Weights of a small mixture-of-experts language model, trained from scratch on English Wikipedia.
Experts: 32 experts in each of 10 layers, 2 picks a token, a softmax router, a shared expert of 384 neurons.
Training: a variant of Muon for the experts, 426M tokens.
Below are experts of layer 3 (counted from 0) of a mixture-of-experts language model. Rows are named router (the router's row for the expert), down (a neuron's output weights, with its number) and show model dimensions 240-319. Each number is 500 + 25 x the weight over its row's rms, rounded and kept within 0 to 999. Numbers have three digits each.
After each expert's rows: a language model's description of what the expert responds to. This comes from a sample of Wikipedia text that the model never trained on.

# expert 22
router:534488541539507524517532517502505473471505520494517523535495538531494480486518497488482477502493509506478507482501497491513519473491515514545458529509519541480491512517492523471471487521523522525509537506534533484485495511529533507517556491
down0:524525490507594475511534496515515488502497531527494454486476523459497509506502528478518486501491515512453526508487503454523460540505507471499554523515529520542452473524455469535489520486516505514451491509492485514494476469513497497490544474
down1:468475455552467534483502481477489514528469516479468506461513458465506478545505507508526485484491493478525493509491535490481474524535513488511487478472483498500479471502517502477464444466478450525484519492560464494482483454487511523468501529
down2:516505500521531525493443473513464482519512518475525491504480561470465463470478503510479498528512480486504518512496510500503512506474513489516510528531504511508516480516451502528505512535518502493543439491458504495515480519464483466486490475
down3:491492479520498505520490531487497478514469487475491544496407506481483457537519488507475477469499522492474526519524483498509519493509512457535492509519496542493504510463460529485510486550494516478504506529501485507495491496433477523489491466
down4:485497531497501435517525528506486480513483490521501496462463499518471501521502502488494524505506478499491486532487482500493497459485506492531502500484496516454516494472522485438481519487487516489538483512541456504485515488483518534492499533
down5:495479506480501515527482546523499486546495525507529522479515504494526530536466514521447494471509485520436483488490488499485500489510530498483493521535509508490480499536495529472520493467523520515517504518462496475512504494495495519535503477
down6:494458513480527471459472484509500495463498503507516524502522529468513520524469480499534503504539528496446494528491475476551541469488520521483518532510511522491476490496539500441443495493549567512520533489457553493471484495509516525519510474
down7:472474512506505517497453522488526555504522504513496490562491467540505478456554498459515479508481514455507529492519511525467468434525518479476510468501487508479453501492466540488489479519488488529495509507514494489479545454526475471518508492
What it handles: Table and list markup. Line breaks, pipes, dashes and heading equals signs in tables, track listings, bullet lists and infoboxes, such as rows after |---|.

# expert 8
router:508471538528507500517495517455501508460523533504482464549525545500502470524488464483526465511507457502465558490489490507465476484519486487493484456491496509507518477478502494481529480479478508500510541507475548513478508501485490505519495532
down0:539503542481541514496536558550489549498523466504454512522481515521476488488523473492448511489497486520506505481495458502479500536478495538490498486500453492509462509502535500471472449470486472524469491486469475458489495502509460483479500480
down1:440492474539507462479502477514493493479467515492502532520503501507505513456488496473466500516511457508478485513487446449490502514499513531511507475514493454464466485487478563525511503459481483490503466475464473546479485496507505517466515506
down2:497494481500469527502481492521507500535463468501498512490518514485483492546575502496524517529517493500472449504538490476496515518471541512485499511497507500464523511488510499424501475499489487522501490488517561520474471499508483487448460455
down3:537538508494486479454531539502516519485459516504530503486472456488450489478513494479456498484484521496465547508497496469462495561508496512480491533482530459524508524490526520489511469504529478546494506502530489533487538463506498512538506453
down4:498500494538449497499472516497494492501478484492498495517467506477499487523474530453569477456505472496496452536554479489495500526501486477509483476514529509523498542498485446496478459522492517531504496502518495508509515498503527536483514485
down5:496490508482497516495558492491518520513463512498497490480526489492514478516503500499509495522521553525502508476505488509513461520510511482466475498466487507511546516491452479515507499540492488488516526508481493520498496517538539486526509463
down6:520504520476522499510537480527470504509521520506486523531490506487542497529483502480494538499538509452501473467536495496501514527500512563478494498467453509459442440511520513450486499538475540456517522487496484536508485491497494503532493485
down7:502470482502517472496477526529490446525491483494534499485517534514482538489479507468476518531480492463475526523526490499490494510518501522492495505478514526514489495526512507505480514510497542513517476506494497533473522484480486482544461508
What it handles: Infobox field labels. Field labels and their colons in infoboxes and taxonomy lists, especially after a dash or line break: Family:, Born, Preceded, Full name:.

# expert 28
router:521513488454541507502514496493479508505465474522476545479474471516510501506512475487481475532522516533536565542479500522504532474536461494505471488511531474486513509523452500462483491497537501497506500532527504559468458477476501524490495521
down0:498482508499478527510511537519491504461532548521501499500461523522542506506500518477455501455506488489522511525519538539483534506520497498518501485550487499524495502475500500524528472493485412523466520484497508507524517525482459519499467487
down1:475458481498510518500480522495533530536516522529496517517511490505460488460523512515519538525559535507519496514513489529509496476453502481522541511449492539536485510503493513536475483521505494483503509473550473541541478519497484521508508493
down2:486481490495470483491509485480511496518511529511490506503484531511482518458479556471483512506488517482503519503483491496495496507502514476507476535464491466487479503502511532493514490493483517519516539438535511475450502522518493467490471492
down3:476447495511478535488502542505528511546506501550463507491509509516500479495492466521471541508491452490474464484509514515513499526522498483472507514536512482486493470496489495494491497482520510493497576490539510490426494482505551480494481497
down4:487472482501468494487509485530522515502464551462502504474539462518488452495487497462525521496474485455495504525522469449458512498483522472498528538519551472462492499475560496510494470492474496480477528494482451473503491482506512475525472484
down5:462491492529462496499476496491496536469516506499426481498515527519504471506459557501459504509492478533523490500491491531533514469497506525460499501497508504459497538533506528494543473497532491480519555536477518462487522493487531485465507492
down6:486487489520535498505503483494530507480489504518472478504523506505487531500532473527505515511523465494509505477536521461498498475524456445495496521480477483480490494490534511514505461508508475488543459487523495485552515547523479504477485553
down7:491514541438514484484496501495493475494516506543563499514481527492513500509502530498507488424466523557553449474454531510511466500492483494481499503544493462486535497456540431486543475496565509495486528505483509468514489523521500489477558509
What it handles: Mid-word consonant clusters. Inner word pieces of Latin-derived or foreign words, often consonant clusters like qu, pl, cl, iv, as in Pr-isc-illa, Dis-cl-osure.

# expert 5
router:491461515502495517531492492494501482506513529532488460516508512490521491488502467575565523474506515491499527472499508513501467487496533452483504441531476533471490497480530482473483479479496500499500521506457524490529489443513525530498519476
down0:486481508495520530498476507484527471473456495480495461462514522548482501479507487437505498508445488539540515520525484501518494482506540475520498470470474499500538499483502502497500495476502492516489509498486545463525526468497511487523530484
down1:478505505479484535500480513499478484490521511484511504513528487506498499529548496412471517425466523481464491517486487487496482528513496506546517503538520460513524474500523514495497509502460436531479501488496477466543522520508504503518523511
down2:484464525491503517510516517506537531495491525507520491543470511461502492508505504463536479534499474514432520529535506480462485498538495514515495494505507487483512474488483471491466544511448525486517528488492532517467493503499491541527521487
down3:512489530468531467494510499513535528507507516526484515517470502486514535484541530519504517516513505490475492500474449478521516435522522505493471497458475537505492499517463504469490484490499494521507509529503509496480478471502468475511525449
down4:470457512459504498481530482505549509511511508471526515487455478460503508480482467520474474511486479502502534471527480510450524483522487464474491527439529511461532483495522527469501523505529477477527510478468525502485536506468517487484493537
down5:535527488511494503521504473466479500548530542533480563467509465508502482494475550545505512527474481536513472516518490498493516516496458533502563540497491516492513536485490508487512471535529516535449471491506490504490482456531454466469478522
down6:510497539467502543502524568488483490506536498473526490488506492490502493475504495482487558501474509491496536553489502532476510574499505526498486529508544484507520448510494484486499444482481504486491539525512495491490501498488508472490528548
down7:497470495511514496470467474490487514495509508547509479492503518457436482468502519494543487484497501517476500478522491510523478463442478481521491539485477520474523571480508498523503480514510518513502531452519470510472505503541509518488538522
What it handles: Institution name heads. Head nouns that finish proper names of organisations, awards and taxa, often in lists or tables: University, Award, Racing, Species, Course.

# expert 18
router:541488520505481483502518537500472541539464490530515458487533540450467526483471472481473504546455489467531533479529547536526482521514471542513487510519551467520483484514522457492520498481497527518460494464465534563524557514485452498501497473
down0:483465483486482544502486505510465520508497483508519519496538506517513541466513498449515462529519522474488518490525472459506523553529511479513528499505491470504485468506474516473484495486494512536526492519524510463523509501490470525456471447
down1:493516454524467478539524489491554521538500535499473521501491495464519481485510539519516463522510497510549495494514497501468523510523484518489503512529486481532459458531466543493522506466475479503515518462526460516500501462511505431496503497
down2:465497465505521492493535514489505488536473447488510475502514460506474529448463487502463506502494499516488507493493487531489480493485485497544489489514510494485484452502470503490516500502502503493511477481416491527519538494510470454493471444
down3:524475473498556482492480473514540490497518511492524481504463575463552515533488502521496509535538527494513543504540492502520529496541517498502530499502506534489495510470541510521447488498472453523454501544479512537488475506508506503456524567
down4:544492473470511488476514501484443517534497507480497509526522503508462507504510478458487493562462447508541519500524517536500521489499512484496490496484525515526506488540471506519471491499463450461491521486511501500503516503466458478479469477
down5:543506502498480494486475520500509510480535500526475501507500445518508539472509498464472525455482548520472570519504563551505494503469514482487509509521493482512526537509494539526512537519475466491515485517493502507492500470497509544480488517
down6:503506516513477502495516464498468504479505504504490491495564459461498474466501503502484487485481526506525511476482500469500519487532506487486455467496493524479492498524546536452536453474459522524488544522490509532468495482524493532507533457
down7:504518516525480517527489475477491497510465494505484506515534508506474509466525512511484505493495457451540528522485437525532525532478526504469515484528492485521530541495487471535532488488512444501464465448551500467532534521522473514498479480
What it handles: Nouns after articles. Common nouns right after a, the or his and before of or to, such as way, part, list, end, out, back.

# expert 24
router:487515520494481556532530533539522491473532511475474498522520500489506461474495514547503493498469505502555455459488510477450527483454537462499502486517457476522484463468550480526499514509474477530483501481492481454509514470446526522528515520
down0:486510527470469469514496491472463492527519520512494471455487498523518531528472502500480497461500503485486476490563554469480521506507499482459542523493488553519555513500492498505479506496532505479525485494489504473532509460506518459493513501
down1:521467513538488548480528514497518481516547500514477432465504475510498532526500512503514490484484439510489511462487532494528476476513505544544499588544478535511482476515488445506543480508483504523497529504518455490459505471538500459516507501
down2:529539515512476453463478489543484495515472483480502526528500537532479503510557502503534525481521493469498484490438542502485492531488503514453494533551508495482536486476510501507499474461481506528520493500507515488534528499508518511450460506
down3:488518505480491478531512490487514485487476523515495502540496476492514499442444485512477498494488481528533479504502493466484497498487479526503512503468454484506510489509474528493477496495520506506484477492507513495497483512488462524520533547
down4:469484481484498528533484501481500508500504554480491548580501500456515510492522502564489464534524503536490463490491498485504494485507506490479488479448511494475534485487479527509517508488455565483510500509519548458505482527550488506503491480
down5:462507472462490526512465494509503510482534524482483487502505512481515510530556526496491490525502506538471482508506485476502510491486474513488472487493473492498490485530572498508508475519468482512516533516489504486499475524493483497506514467
down6:509488507476479583486531510562519496496464475511478521538513488515527510493479479489519499513484473518513518491525462516513557514508528483505494496523529497506476538455503509472445518517516489480497508503471509494482489411520498502560509485
down7:568502497466526481516492518539558491470495499517543508491466491461497499473453515503507498515471488504540482512528480515519510473483516493502487494503489513492465470540547578463519503520484459521466560507457478489500499507480509519548525498
What it handles: Commas. Commas in lists, between place names like Cleveland, Ohio, and in tennis scores or table cells, with some semicolons.

# expert 3
router:493475495479504497479530536511508484471539513451479508497523475456505515480548510493496502535480504457502484486481494457497491483462531513549505478492471501532502529464485525497521541546542511543475458492474478482522478476534490505503478469
down0:493464504534506504503480454484505479550529532512497497472489466466453489527492429469496434541485506465502554488479481467493489497506477453524519506495497495476498465484465510467483532469517495493522479505521497520498532500512473489481481527
down1:524515479476500442512491503507487556495456462504557508467546485499493518468522519482524498518537496512507516522480484478511480493514498446490461469497513446504520491516521466549521502495541556514494543507504512515480505512505531508489521470
down2:498509468509509497511485488532484526499451490471473509482522527514513514482489491583522563483508488503500524514469501501478457503494469502528458445458500502504484504478467450498496492462492517503473534523505537507484555525499514481513491488
down3:483556498510545557496467538508532517487494559500457470484529484526516506466523546468507531517493527517513483543468496510494525485527493510416520534504491527522474504504521499476528479482525448477511529544499482486503515461506463479513495494
down4:531492505488470464509512500524514477514493469475521456494480526519488528511445541515486519484517452447527488517514509512511528485510538508507457479482510469519514459494497471517538500521525521505500480514499512510507474452487510518472501451
down5:469496529495475525516481466504514516509486502490455518532524514505472476515456494522476434489487507488447489498508502474476480495514527546505519499446497525479495539475572492524504512492495489503475504540501481513495535544479469449487469480
down6:469465508470481506515515510475518466520502522512525481525486536502499508541463480411508504542540475511484497546479499510483506480520506504472528545535544511485531505472524521504490469496471493495517493520470501495496523504524422527495501511
down7:500525525480504532541488496530477506535517506502480529478514478449519527483510499522509484493500500502463520522488445498465455545500486503514502499553517476491501477494469540485490517455558519511534476501480477497501496467489491528481482509
What it handles: Coordinating conjunctions. Conjunctions and linking words joining phrases, mostly and, also with, or, but, while, as in "four children and five grandchildren".

# expert 19
router:517489525545455480493507479539516481487500472493516508489536449458455501457499518515495532530495494537536458489508474479477515453499523498502515521506477494496502461476553538491499509473487493523526477499519479473510500519507465460494524491
down0:475492497517492511506547507508546463498478508474452478546540494483531526471532484505469492504497512491489471523439510468540494527503490495491490524510532452518532445463484485497483479480516533498440485482519488480501518481533519546510547501
down1:524491493498516474498506509522481527479475467473520500525506537556486527511475448462519518486489515475480487524470502515467498516489476481509479474467502517499455505511512470510498498513530515478493482531472507460461515510487486494520495501
down2:504497473519500506525545553510477511524461546510518507533451489464501436433494502452519492501507475489535521480487468480500483484497464496529475472455479523484547540487497519480515495521482468515451491518510492488519499479510510524488456534
down3:511492495502492488490549467520526530495502470502482498451542510491465472526466472487508515458504499508522477548472486507495497507534515480476496503456498523479518495525510500517498493550507499505527490510479480547483517500504506536521518507
down4:523482477534520506513482558524503488501458510493548520493493542498453514462522511521494553531484509503467508471484506503473553449529502449490491499455493529482495545486492525526502471495539534464511469510474492531508528502526444479484523524
down5:454458493548457454520503504537535462491505502534499461523492477481546500539465514518496489477485515530564502510497523474459488532519505531509483515510540473533488433485505470512512518472524507488500482510519517508485477503504501503499522529
down6:518475519495524511533478528455528524515509503517524462494486471539471522549508508510503496512514509517503495522537546502496507506557484532434519511530506546495505504498510491489526499458511539477498507473518518525479500472526508460456530511
down7:522516504537474466510535505489499474488497514470543513470486515547523490500529525535456475505501502538476529469531492522514513505467507561539455480518512497495540456485533481520518484465482521524511489497504506499526504509510508527418480484
What it handles: Auxiliaries and clause commas. Forms of be and have, modals, and commas joining clauses, as in said to be, has been, was established, can.